Experts of a small language model.
Size: width 96, 27.4M parameters.
Below are experts of layer 6 (counted from 0) of a mixture-of-experts language model. Rows are named router (the router's row for the expert), up (a neuron's input weights, with its number) and show model dimensions 0-95. Each number is 128 + 24 x the weight over its row's rms, rounded and kept within 0 to 255. Numbers have three digits each.
Before each expert's rows: "comes after" lists some tokens at least twice as common just before its tokens as in all text. This comes from a sample of Wikipedia text that the model never trained on. Tokens count by the router's weight.

# expert 168
comes after: ". ", ", ", "where ", "that ", "when ", "Suz"
router:139132135122114080162146170130127156079112101146085119109095098130143147156149121147133140102147125157145099122141124147162094133128134118144102081097150104118140146126101128133106088142126090128118127116103153118062158140132136164102143111151129126129096180094165116124087104098133169154
up0:171127146113138089141168167146125135135100133136125111088119110111113158115159159134140175107122194159135098169116089110137136133092139114143114116137129151122125117102128125108170079133170115146167126109126116087149132128086156140158123101140086131176146106155145094142137107127135131155
up1:126135136136085072139105128108132154108152119052114095118141122142138127135119113144127138169139099121105114145165143145127118153147087149124163095123102117145115049105147134124108151112119103135133152138123126143108128153116109161122192127122136166086118160149152137115112142163086150125
up2:118057098119115111117149167123079119094113158125121125183148141110154156161139131135119149148141124129148136110083142153142119105157136128151151145174139118169106159142103150126131100124124126161104161150142166152111137101169136153090141145084126152149135108127122083137096162132115096125
up3:121137136123126094131135131134106077123127146105156134108118133112102118139114147087153183114113126156098119166087113163143092110134113171127150138100152115138131117145122121147099119113112151155122111119123110121125128119120179066168145159143095098094049090155135149087133127142137140107
up4:135100110144160169154126153135132159113132136136101107114141140090158152166137154106066120166088135153177091128122126154110113122151093159132125110090114120075109107176116129157142128148100106152173107139121113180113159123160132145157134135145132088136138126133152132149121129161106120150
up5:131139103151104071109124158127130156132124130163099123118109097146147130164078106130145112092144103116138114111147064111110094115156128156150095185114142143095127118171130122174154114145137116149101120136114120157101130149145121148123106147137162153088144174092114130120118100139132084105
up6:102101145111105042151135118129095121089134136177142119137167109094123144151158134123129166111147090144081124145101121106142144158137092120135180117123142128130113143140116147096135125123174136077113130136143108119119149121157149113139109132114183111109121092114152146123106157123118141176
up7:123123093157149120079120137116138143160107126145119140139155133079134152123075096117149089162133107154139136145104158104128082105119128123125125099131120152099143120106165110128125142157135100146120102119114123122090169139123178096079102150175154112128141143126128112174068142114095135156
up8:116132160072130172110144121170107134156113121108099139130137124104145121120109133102151147109123157135147122115136111138119117126146161135122091113150114120110053163177103135096128132155108157118113167125183166095149119122142160130136063109106146098138127154133114120138092131117173158132
up9:130121104100109134160158150120109145113113130119127118118115123083110135168095130151113137114162145132143100123157132149160091149125134127117140088093146105108095142166063142128074130117155111133103126124149118125075155161139187183117164147165146131140103139142131127127076143157125123137
up10:110119074126188113147115105146163112118123125118151099125115116115103131136125114155113146089144120109154135151122150135135167168087103062146120111136143131137140131123131079142134132114150148105117112095098176096103121156145123104118095163112120160103097065109126149165096157131115138120
up11:105111160097183088113143132126135178106107084136132141117121135143089114150116140126153152141143099132136084121128120143108148084134131146114157144170128148144168141143126104097138158153116134093115121141122154126150099079139130124171165137104126131077076136167107125116162113176116148120
up12:100151120114148158120120172145104112117160156168139148145122142130139132090130121113121138143130110077100100132135149167152173159091163112134145123102118106151124079121115133152144122128167111178104097150089128150138147101148141108087148155118135153089111096154115109119078126097109088117
up13:157155104150105142119155114102134133116111126129129133128121120136147154148161164154101125172112156134111127113131093161113127138133130134166122130144156129158115104103116162201175142163120137182154162181111114119114130130102108121151102137134110207132112111164121171141135120164119118116
up14:141156121157121095120093120093149138092090128117163137144149145143135159167128141106132145124130142131092123119108162126173154150164131101119141079104088096103149156131135120136124101124087055146135109085138140127084132178113125174125157157121131107094133132122155108103151105113126139125
up15:122090116107170123120133120088106127104099118084062172150137169138093142104152131098133102088157120141123105126112117137148129123166125083144140163136098150135151096155126165124128121167147102111112139153126168158073116146153126149147141163140124128133144118110149095154135148125167147150
up16:136127128145172104149163139093110130152144109085153133127135127133138135158124130157143153078168147100069148128139103136106160134091156142156133134143181131148129154181152119114164133089125137135121141155103164101110145095096140101100143139092141136114131121173119158132159148123116148173
up17:118097152113148116127142107149096145131088113124114098150116130119140142116147161119097152142133141121157122085178135153166154147093117178146160146138107116095114105148121160145132092108147076067145091094149098107109129127129124152151142114138102134136122135159121125114116063152128106173
up18:127133119143114124174130151080134163136107092086142128138155158171119094136133138155118099133131076142128131120163097123128074112100114168133151110128066130130113130132139113088102112096141097134137158146122143117089141119170136116130123146138110136123085168122103138075104137140118086159
up19:171122157155141068146112149120129121110097138135106139138093123182118117131105115136115122108127127136135132148113057138153136152134084120140147147141164136119160129142161125128132128108113127098157127104123127154119171134111140179108128119148089183143090099101186097124119138158161131164
up20:146141125141138136131150128171107125113127106177117141117110120141116119152115118134126160137164140170149129113106129164161103154139163097115114109114177101136123093121116118159133092128189130146133129113170154168152140114071107113104050148153146115118129144124163092109116105160128147111
up21:151086157102133135049130168117123134137066138129101095122119135113110148120121143170096125108148136127093125185101163144173168111131142122112126103128119166125127123142115127106105157119105159137124113106135137178077148109135142132124158111108118147111132155100103119161153113113130128087
up22:120169147131118148188067152093126123104118099122120119137154130170121088099098096079120117109126119121149096122152123157090087146161093120126151087123142102112161096144144109129119137116122110108094096096096151161123142128128137126103140094110147112108094138101163120138137091149155146131
up23:093115159132112098128112124119143132096116112135062128097126129108119144178106126130112121137144137128126117145133131137162090119115146131131136102162178118156107061116133097162091126145152115130125111087110133160087118164135124154121133114137080140162072171114169108120093117108108154142
up24:176161128162132127138111145095131137113154129144135119095078131118139086158117161138179105126130094090111142123108161095140164124144122088153116127140162139103165103160106136086085126143136143145123174127141086179123115109138140116079103172127111146161153124106135140136113152134127116138
up25:098137168105132141127122111117190122105135140133122143154118152129093134134111125125120175077180101149146083131175156110129115144158088135144125095119168165133135122113079176153129100143102135132115133120147161112118121133097123140113143141153110100113172074091136110139121139126133160106
up26:161109127126159124140125101126179081120150097139143105114143131141120088086093103096094123078161113147087117129115147117152073109110127107118152123137130126143140113165173186092113155137121143146119127128143150068124125157170153114131079127115136149117135127114135135159147115139159132147
up27:159147166122146106185138130174133105118113104162113110120120107154134158139154109068139149088177137154159145156133104133124135157137112102096091094108128097116146124149081124151126149115074149125141094122135149125125119120155158131172180138134100153128138134113126120158096101136112144127
up28:139146155115153109093153149143088092137139128154080122147120099131103117149161112145103106133139161111110137155123092115106134077138146109146121163091111133097131077112114138162138137122151095111145120128074125148126116144110100132135148136136169144113111075151134154163083088110166168114
up29:163143159155064158134117089133125137122118152160128140131148124085158149131063137136106091120089099128119129137112150116103169111101147099171126153117142119108157143113159096179114114074153136126154128129148163103106138115160087143148113111131135113145117099126131136104141155106126162144
up30:113121151122114132123113118099115118145133068165110176106119132129150145152145113136131104195123080133153177129142100118163126113133145099119118154154099109116133141148118099092075114137122093170097136096128142115153137134119142095095132088089107134180145139133146114136117114122143081100
up31:121096101110123129087117141097106126118120136123171108123138120179109104108099116073127116085125082119152148124157179114145099124120153111151149129127117116094114125145126120125118137145115106114124131095169167099132136107151071111123080121131106140158069137168112145146154166156123149099
up32:101116133129148147094087110124137117135123154140134133144117081140120150158157150156161103114156124144155100100174173164137118127154106139130100127093094110143131168095125114134153117113139120171141144095185108174125093158132122162162119135131099122094092117124114128155084129110139126076
up33:139129083108152130107142110117114133117070118128162116090130105194103134130133174144153153128131132097119150175114136129127104092123087131153085098117114145167117160151130126104154159084154106104111144121116104076127098136137123156103076107157098139149141139146113125135149157136143133114
up34:133142107138107110113106142138138136105165138165079128114109093137098109101142168104131093121132112169156128132134102152105130117127155074142101142107122062158116102124176150096140125121136141106121132116145102118170131162130142089149090146118127129144093171092148139103094088137120169123
up35:125132162102147129131139086100094095109157140139101104149167174141144077150131108129091151133161137115134102117086151172151186143163098121115145101147149132104137139128114139133110104103137146134137115132128137091142122147134147114143129160122078131184073168110138112132159116100119118109
up36:106110148170055110121154069127124157094154104142139142144134149101119178113079164136119160118086130137160126138113102161164130108127128139125142130138115161153176130126105131136104169137159143128144140131097132166155144142118116173134150119128152116096138113145126113122133154132065133137
up37:149148141151146127176100126121129062119177117106123158158166148100106118106172094117130136083146123131149113120130155112157156139122130122126121123157128077154143108153134104122151108097157121147182108168148115164133132094125173177123131146128115128087118142143135156103126096122151137153
up38:149073067097159136186160149135122132142119130103123142130187125117153082147143113148144125112150128121116128125108141122153129182163122110101124123101146141123105165150067147146133109088102106140127128135148145141122121137142128165099155155101157150169138136125137107177118153143130103135
up39:162126120170155117112125113135145119123150119181157129160136107159103143138090171148140172114135148144134100150139140150122140099172126141115116114156154158092118118128149061100131145122174132156163106163139122169095138113124144111113163171144160181107146132139152142161127130138125155122
up40:158101159135157145143105135117162142094185120136114153107112137089141128130121134153112146152117155142108125140122104145112140129097145095151095168165116048084141093122140144143136127081119111096107102136165133127121129124155115121106110174128125137121114111196170145099103129139141129116
up41:146111113126163120109149188130144148121152131139089096136140122128164093085132101135122153158153137123114160128141169116147073082171094108139115150150094126134140142158096103164101113137169159144147145134149145149103134153115115143137110118116140125141145148078128127139114106137131189082
up42:154156104081116138136122135102178117089134103091181100133144117119124133129095155098135123127139068153094142153109134094116098134141168148132147132143138133143132105161158137104096133158141126114098165100152116137087106138163123125151119116158189122131117167160111141155102142116090130108
up43:169067113126138126084120147142087156122096165175141113116127121121108120132137091154126145098164076121152161131111121132107094124171117142107143094113112169109085132164101089112129111124134134167152129102127127118158101099146102162138122121091122152151105115143141151142105140104146164118
up44:068136176137116138127148151091108188108081141122084128092074105150137140115143118139122165149134139146106127136134116079150106141119128096109140097115162113117147137151157123155095121107149126142126129085134133137121128112183112148080146096146122144091157124130142146149083144133110146126
up45:082133126140121182109139148164111176145162149079112138115132147147141131144130162133115103141130128126092143134174125155165077120078140103135157105166116155126115153138115135131155122149119175143119179101130128131140143162115146107096135147143132105117079109115096189115115118108134122136
up46:129155150183135131137141130167146177117134149156123124097142120039109070130151169128159117128103123130141107127134147079099084105153106118103136156135143098125117138122153139115130140156111135100118145168134151129166146107098132111128114117157143101152126148101152103171153131113110143108
up47:091116149134135182139118106153122129119129134126127159161157103180162126128143139134104107085102113178178130113129091145144104095112126151123138124159132130110112086128128182137119075110136083137117128119110090157141111149073108145173101134152127128126157153094139119102107153132111132119
up48:108139117112166120122112126149108185169158069118134136099124118148133103156098098132164123127170099132129111107121158118104143106182102127144113087093095145081099162115137142103079121147101123136138151138142147150107119146155139113121142136089154124155123182151090121119117136122095123136
up49:138102136150142120188124110151178178117134133147118146143099105140116152107155129085104146143139157132156108095156106190143143114098146097136108133143126147118156079163135123128113123111158158124096109120127155141104131167126154152130093140164105142092102138124100099177106133106114158138
up50:135122127144117142120095160138133126143133122133110120147146136102165111147114143134116070162124124114117144111155142096114100124112099130147117108114101117078131103104130109113164134118089091109096104086180110100129179134115123101169114158080167107145101118123134111175093173113124177131
up51:184144120138141088117108146126123151134154104136102139092154111173119131117114117150120144087099141153161127146091106137122101160104113083138138105071142129120110137141156080104120161134105167139120148142162151110140121162136128147162137159147127108113105101112115118134084176115099117185
up52:112118119158139097115067139135115114114126109078108121127104160144143150124118108091077079133151099113130116129154157113147112127114139152091095129099107152173155119119099070098079145148158116135114133110120162169109137091133121134066126153098146139124145148122138121112138114110121159125
up53:126092134144156121143109146110102112090147152111158118144130138160101114159136098114145168094155114097097138102135193090163148114136164101124128104125124123138168121132116089096132118119171113114126112125132131157152143161142154096101115099091092163113098085129112087126115095127155156148
up54:094108092140097130100123132075120170111157123084106133102090089127119070084125132138141119111144082123120145128145109148112095168124164162151164084127146126156120110105148101112123176103136107159120131168126103133129142127095117114152105102128146110128138128087125134147107136130161095103
up55:110125111154095091129159127097128128150114136105115125147112170137124148158164183121132156071128090123100122156114145125161123123154150136173141151116099078122172165137124119113050107136135162134128079107132115119121142131108145136158139131155111113118115117111148119152162133170110128099
up56:126135137130094096137107115165121162101107125121089130083100111116118128106092132145142145146146128120126117109151166134141138141100096194156114076129141113111108124160080108100168108145147124165137127148084138138117171140107130104107137120093145164157086119187110131139097155120123136146
up57:135104101111144133166143148100107118104187155093107137096142156115142063119114135114158161084137155112138143115137133145112103162164162140111158114128140135146158153119084179137086128122090125115111167144132141126118082133112127180141101129110156125141137118132128141152142148142151175111
up58:101104140155139143127139124109107128123137125149125074097149104106140148122112124151134135153173119130130089125093111150189094129144153148132105096124100129143120096110132145121101152172132149155067150130123145130127109154168136175115127067111106169153102169147132167134118170118124146143
up59:136143136135119099121121135101090166154129132160130108123118120185138148114117162162136124121140103108093076144106132108133140139137149072147116082100130130154137169145140114105122085137136123091113077100117119134105139090153136132115119105140122173152106124092182113128088123123151179101
up60:121133106149117080148089117130138118166133121164146129103122135134126118110129155120127151161150124139152106139101105139109166109122164125099128144128156109140141166116139175135112109070125112122081058128121119099108087120138121121090113122118108127108114165141152171166114106148135093194
up61:082141118122140130120137154079082136099052135102125133134135097173122125116159154115145168115130094127107147129116171101143128163141105158161161125110123103109120124160163136099118126137124129091126115102113149106121123119151159112115128139135089161126086122097136087150182126147111105098
up62:167125153096093131097160139134135155152097153132087100155096138126169121147156100134137117160075140074089176134157074143147102137175115124131133154158122154119092128136133112182105128137114149142100125120122157108106122120106143119121140146174101158111110128148116159150126130135118114135
up63:104111091150113129152141159142126135093130126154099125156133117158132101133119130081142115132158145113102081124133125113166104121166117089151128158157095125163124112125134116164153125153094111192108114154098174101132110088178129118151158114147092119130091088131164126139123114104112105151

# expert 143
comes after: "New ", "the ", "United ", ", ", "in ", "Los "
router:140125100119137078142156136099116104133089071153098126118100127138115108148198127135150111094101094132170088111132146159155118137090125160122103054124123133088095105160117122110128082138141106132117135123100136108102106100143141133129109118134136102115133176110119125118116101124142158139
up0:119152169109131120138130160089127160104134126139118140112138113083097126115104132156157136127140124136130128153089156143102123158082118119122098090143142076156166083168115121142090148128124107122101111170079084165116110174131156132154113110129130158102135120155108160172100127156141135133
up1:120150093120162095139097130123119100154119139128125096096134124157132074165144158149185103085117166134116156099066151118128114100118094138110159090156167163146106138151139159141159123167157140109165126158112136173132133151125133142117091123130118115132140138159127139131104105115120107153
up2:179077108106121127125162158091140131124128167105130159125162138096125099111150169104133119118136135173152179127086142137079115150132116129118143082122107130145099124134138132123123127125125163114160153124149142087158123134133117096144128118106153056102133153123100115147154146101167160124
up3:082159103123085178114173088097190123135122132134100156112102168135127130162113106116106145159093129111098156128115112142177121142133169098119129129151137123131140097137163138145116141143144170127135109185107125128103155158119131110130134138160126088155121139100146106123129121149165094143
up4:103121068084148124171136108117130111101091092134145146138120116136065125147144167146117129158122104155119146127126137105148160116098112129155123132122162148106132145140158138133121094125112093101125164104120159094094091110099127120125128132134113160133148164140140053124111103146141088167
up5:154119100113081148116169135100129106105088131121155105174112138146139099127113113109165101096166189086109130131101140150139120098111110118147125098122116106094098144146098163133128108087128087137138134107154091168108086124124103111095138121091121104135164147095125154118132127157119152121
up6:137090116121168076122141132103114124130132147131136132109098081152132130189120151148145133122130157087149129111124107110134133147110131162132116148108132202157129151117169120108119129184147151112120150111136144130117085168109147133137138158106086133132118127130165121126176138082149081150
up7:124138155116086123131114118103062110104151148131132134145137148166128116088113095110132111132145143126111100193129114121137117112126124152126128102119107139086096077093169129138144122132151152101095105099124098118124139106160150127159124061122128118156152130171168131149095145135152146171
up8:154096117145138152143130123123148105096133158135102110132114169136171126170155118145143153106112136161147134119138122153107084110124108088115124180144133127149130121133148140170100109116179091098108120113103149133123080117127125141151120124148134168115114123088083177125077112078105140162
up9:106072083125173130118154109094111133155120119086118130141135119123141119157123094143113135091171101097168125119169153137146150149159148152121076128155098150105098095126083151111136145155113138091100138102125092097120126119139106118137130123119145102109151148125087145187128095124140125113
up10:145113155108169135128124097119138114079155110105113092109113158142102133106117103067112112127107123127101097127123162148141123115098151089121101108130131122166116110131143136085170147111123150142148122145130118121105130118161095121084089104114090105153120150180142088158111149154068123133
up11:122115127112143113128174095080111120143103130165142160143135130136123127101131108123097163099149161122150094162132077109163156122099096112155146107152096078125105129143117097112115094112109120158169188131155135144127112128137108142089127160154115130137089152122148121131069109141142118101
up12:120130108097130112122154141113114132136132103120112137106131124125161110124107145162149071144153081098142070137125125105132125146085093165152120100157092140116117126151140160088111128138145109127120132168081131079134095136122153087160137130096179136158123093126134090104117134099169156133
up13:135137106138169119094097126123111141109172093164131106138121128131148119105159168188090115112181077123125152131150126139074112149138169118143164153121132127126087125135170155128097134112105140131088147119182129171139164120110111160141126108121171118108115149122111140136104141130131109131
up14:176106130113165135159088118112126124116086104177125145146113098090143121159157134145148125171110120157156117108118139145127123105089128150129086101149136158069208121091158119123132089145125121135175116131135154114145131116152164138144120155133128139115181119125122102126116131119147119135
up15:124085105085149131115125156134161128119150125139151079126088093125147151154099124103140124088092093096097142137148108127121131124107127113165125104105146149143109139176076152148130112147172124146105142134171079131130112114130129105087128161125124139112144179154140143126127099169163152153
up16:147122120117125142096179085141127119122133120137122125133153109129113128100131131108179095114122090142146082116127134102077099108149138153134118141116134133127156108130166150112117076126137144118124085125136144111139083103093138143144107105071125162135148085085193141115164117118111098093
up17:124151114095108104129137149099119115197140114138099111097108176151131158146140123153096102084130102138137177085142140112132136177159110152147128093136101144115131107158127123172150108090108140103154109132132129154126129105134181148153086121128100135145118137142124156133099116140151181146
up18:129109108126164100136096096103151126158132137165106147144108148122091074125154132140148123110139098102132120131091124121157114146106163119136147141142175078117119138155139096125098085089145119142111128152146153129112160168126163127135089135133130116131092126122149113104120063152129065155
up19:130138100127109112134142124121149098086174117124129096097140139122134142167115114118133120107095115147108112138132141162114138103140133150150131172137098151123157143158155103164157109098141128077122136123097141161166113170150081108098156105165129124182119091137152101115141159193126149106
up20:115147074131140134138146106130110120105122088133150113103108080146103124145130134071132089113129170144103095127167170137151087131072094158145166098128121136141131147125145168116145134158122145169112096144149115153131132083110154091153093136116126135137117142111145099166142144134140142166
up21:099170097118131144074165146101128100166154102113131172121118110097109151121133154122148138107140081119160158153121144131155104141105125138098177130103099152119091106168143181098150119143118120118107121107124168140122109101126162160127121107169110136140132154115137154111162121100167103114
up22:175116131092165136134109132097140122111109185096127118110148069169144136087119145115148120136096132111104107152102112162103133154181138130132130134111174151120169106115117068129151138143109158126130129137112132137097089141117156077127123137136090102147149148135126119144099107167149114111
up23:132128104123122141158135061165120155134180085145101122160115132134127152129130123117164148117086100161134106188101139135174187099148128137151107119176155096117123086140120127146163107139123111144156152145112136108103132141123130113125079124163140126101110126118096124093132141110125141151
up24:116134148092193171093170125139130137140090100133113095108080137156096083149127133134147137107081150103139102136113148131168154106132101150131135124138136146090096123143148159104112160177126124131125135132105121095134124181168101132135090136128149104115148166129117159094139116121104126119
up25:139175092109125146137134127086125075132109121128112126085122106104117130143143125133097103092142133168125103144115135160126110122147164116130149104133117133132123102108137088131127135131136138184164100161113090090123141110155151100121093167121092112127137163162064120133140111091128192137
up26:112121102159122083137108125135148097131118124126136127136127108088124154173143155156152169083149139151109138139108104142148136102152148117120158101154117128076127113107112134164108111130142133128113136169138120140107110100086142155111143095118125172179132088173094082111174122113106169105
up27:145147116137098141157134125149140086153167103096094097113138117146140113156124104156144142135103146089138099165107177174152089128122128125125142141110130115130086124184080182095137131140123140101109095140073129148137138136099110138114115140167145078132121101140115099106129156132117139111
up28:145119134138091094109160128084134123148093138120150136170100094106112120111127123115112136154142084089141156095097129084145143112141112121177121138137141142132145132094128114141141162131142153101117179144110117147131152109078084134103074132172131127083115082121153149108115158150107134148
up29:105121083110126125124123116128127119096110149128132130108093110134148147169092195131127103126135117146160066108124146135138157141130094159123089133118098183128132098089136146097163120124147160113110135135151125141137112143118139096072146142145139132170121130165090064137134137154099152127
up30:155140112137142086124138143141112122115100102147108112116110139125066102143120141124144148148149084143097055100124122130158098151129134144129142116138117136082105136153144102165148138107159126129127133091125162125130116074119148116132111122112140145121038143129112162126069124141151117139
up31:115104149129096038084150142144124148172133114173135122101105168127138127151154146134141111094132120108110073106129154136103112142146160170142119128108114149154129114172152087141123133101111109102107098114093132136144078109090133142128166103127142112106129162102117115120144129128130120133
up32:112168113146134128100132130139117167125132126106141113143147103122114166130131097121147140125141162142093156170131129111173130179115128163135119127167164092140164075139123124163133141107139183130133137124078172158164130127132138120081104140128085170159093149128128121131110108139104147169
up33:115120096097127087133154150108129160164105106115142174125149119115117109128114104142114086162112138119135097110130107130161179148150173141152085113123146126081117155092141124136169156138121154129096136123128146120184107170114122142148137156159127075115130103109146141109129182148148113148
up34:119156091106107126125133103135117144096130133088105130132105132154131144088152126146157112180115154094118081144131124151127085069149085144135132067103135148129139105178106104139132129123149125113120118101121118099092112147133111139150109150128085098102109097095125113124140160150096082103
up35:116103126119117131111159142157078197120165126139148141165123084135113115087160122148136153154120122115129142170114127178184140143136081149098102099107134122106113147151130132136173101100157100140102134115126174138100138092115140113150098151162102129120153150105113094131145114131140120125
up36:148143127153130113162114130127144086120136132078142137115132114106136132117132116077106144113142087107134144092147177169109148142155126130139107097149119162161093110095120181110079129119177116095079114083148140097151127095123145117154136155134103129137131101131160136090099168117126123135
up37:169137097135158100151125107114174117140142106171154134140122128114128118126165072136114151102127111130141090159146149133143118160125118097142178126103127090157145106107104081108133129165138117162145109124107127129072084137137138107114156115091085127090096120121111142111163109148123102162
up38:099133120061122130135173110134148146143100100131098124162124144106174123076095109101154138125098112114118109153151132141153115104118140131085132122119104110104155102135141097152085100119101128139099134105119129086151099146109121136129078086113129138101137142164141153129164140120153068152
up39:086125110139102100115141119113121110141093131173160149098098131110123129126133105117100093148123130092145118134144132122142112130083164136106173139140162140097143129163114082146153115118168115120152140123114130099153128093109137114119137115139127140083178152109125109099142133150082208173
up40:156091078156146144124121083122131118111087138139122144137106122150088103115133128121133101130150099159125114133131118162156173138057135146100127103156127148076104089168122162155158084173110165117098126157097121134115145123118130117120128161149157154109105104158141126131128146108141111140
up41:114108133187139139116104161145120121129124086093128113116118100160086152139151091128139106137097102153135107169162152137157167096110120119074097111163169135103179113158153122132101121109155117116115154088134135114163129127122136105165133109141127107153114145128142118118120143146173181121
up42:134089153129168125126093090128154087178090140136186102114121157112106105123094158135115085137139157134107143123124129099163068132146139132138113143089130131095107143155147144106119129134118104084127062172104136101175127141130132109136136110147164151150102133130137136121128126141149115148
up43:126117109138105095135104117091116130124138140135143127139114090197083102119119151094145137142126124136140149088146122145145181138137127138132092165121151138129132145127101112164136131143125102157098133155057133163142111140125126112112186109147080153117117168163152071111133137118136139097
up44:144136135140166106140125105133126100143119100129153149149121149129129092123140116156141146113118107073188122098092149120153074108126092173113095095125096152118124122138094096071123135141136122091099149143121117135106111138141113137170137114082085103104109176098135142131159109120141151136
up45:135095102150170122119133107149097104137133122088122136134099127113132135153123093133154105121124122116163141147125190119150135121102132113109146087145139139129107077149132126133126106158196084135182138093076133094123110123118090088170121124142157096126093129108143142141161163144112144131
up46:137128145128131136109166167130122138154111100156143149095110075128108123102156157093083096146141071124170092126111166126119145120159135120142096108149117129161094140116152160140108149158119127079171099138164154165157075155118110112122158145140126121118101130097132123111110107135115116146
up47:063098122086102120120070149111103111118169123149119120113105132112169118088155131095124095091149129121132135141136102117138121119170147160144107119110106127097168105099133178119099167125135101105157130141123096117127129121147106114161092112166124114134111145142161175116133110095130108094
up48:135110145141101180149149137137113147144125134130130138119146127150129144143161150188101088140106133100160159134156130126169152126085105121119121115123122093076169127125168165090161094112130146132118187132120109114114137081121148100082125122119155148139116125097144093094120149102144093111
up49:136133088097169117092111125112148125153143134114128080136150113137153125091145116108089128113106138146093112159140165110129153135135148131122136113127141089091130131140131166128205133105109105152145117106124205119152137090149116116103160133122148140151136174112151090164108123139134137168
up50:133151130132143136107072148091100166144144141114121150098150155156102109119146100152136069068160086144117125102144111135137097120071138122131092158118104116129136137158097158108149133138134140140158121138119158122117181160112094116087103134111168138108137160102102144125134157126120137146
up51:086086093131157090164113080147106114111152125156136193173114105140145126149138124124109132146121100165077109115171158124138136121114090117130145164117139127146113134147167088132124120112111109112140100161123099122125122119168158152083109105117115150133117150124129135123120147160184144153
up52:124117116113135142157079111143103098135142148133150125115117076113137113109188136141103174118128172129163138150142095087169124146144105118166165092098143096109070109148113085116135122120148141136122115126132110156103135136137159126131091138176145133109145099109151148140132097142103122176
up53:147136116142150108116143075104162144135102124152148130114144091119091159141129139121116133089138127119133145126116146129149084174075133143130154113100113119099110113099140105095112141146168137180123140157152107194101142094115103091121134114112119153107146114136141089157112127125127126199
up54:108097130078106096119127132173099109093141096137145111133107137137156108116137137125105090173150092178169130102151114138125125147132142142137136129126074165115106143097130133167117133087129126117138158102155153137132165090108125155136139149103137137114187111078161099138106138123091106144
up55:110151073149119114128136119124069132154100129150106113144124152142139179075140099118134109111127149119141162150116109160186088138134139123147136103128139127098133113143141094145127106108152043132150158093133104119148117075161139102118154119136118108148130138133163147103131145144117121100
up56:134176115099130120115116127141125144189097108111132103108122133137102138103191129123133153113085165151134124105126132113154114106143124145104097069117120141103130137094127110056112123143145097135120148131156142136100109125134140138143119117121125121161159157099115118063135131091131123063
up57:184137109115171162121146137096134135124157122111122148162114119124150176203139117111119174109124124162136104101139153128112075168095154149138117127135153148099139138148115127104140137115096106101123120178123122121119120110140119152111137133143107144107097149169128171098110131119118185157
up58:114130143113156125154164132124165098095116141152140138136102175110109128137223131126125145130096170107138091084114104155146136146099121152138111109115167173134138137122119152132115100117082100125120138128103144141118132129156159102154118131115124097104157156158109105070121128147107122107
up59:094182121146117092115175094118140118160128096130093164119101119102143091135158148154138149132099099138137081129123135123176149146167106148140123088109117110133095100121114124118121109124124132136125171160133127150133103113132152122142089104134134091097127126145120130134106089160171122052
up60:144126120144128104128175159086172132144129082123142130136153148135128079115126117082127116081122126153115074165049093135121131136115127094113140132119172122134114109116151138113141133186117102100131152138111114152092131121124119120100123095122113149109131156138123142107134137078124153172
up61:149147141114070138141130121139147107114101103095129111163116147163119100142152136153217114136119126141122094109105157148120122110114111143127106094114115103131102137115109115152111131160176076133125146145103161110104137135155163163156147109137120099151126137101098090129158132175126108099
up62:117122131120179166101167151154116145131088122154101135148126147105133091109161130104117096140108157139094130070123142186098137155127124085140091151139116150118103137144097119150127119096099141155151167102140138149107135135127138128149126148133183148148172099130088158102154135120142100130
up63:077135143155126101123120178088115120115109117122174130128144122144134111142124103162150114102167092149123149121139114081107093128121149106156166155129127163109105111143140141095104154112141116135123149150140149154149164116051079123142122110103157124104154144099111131122140127106075119160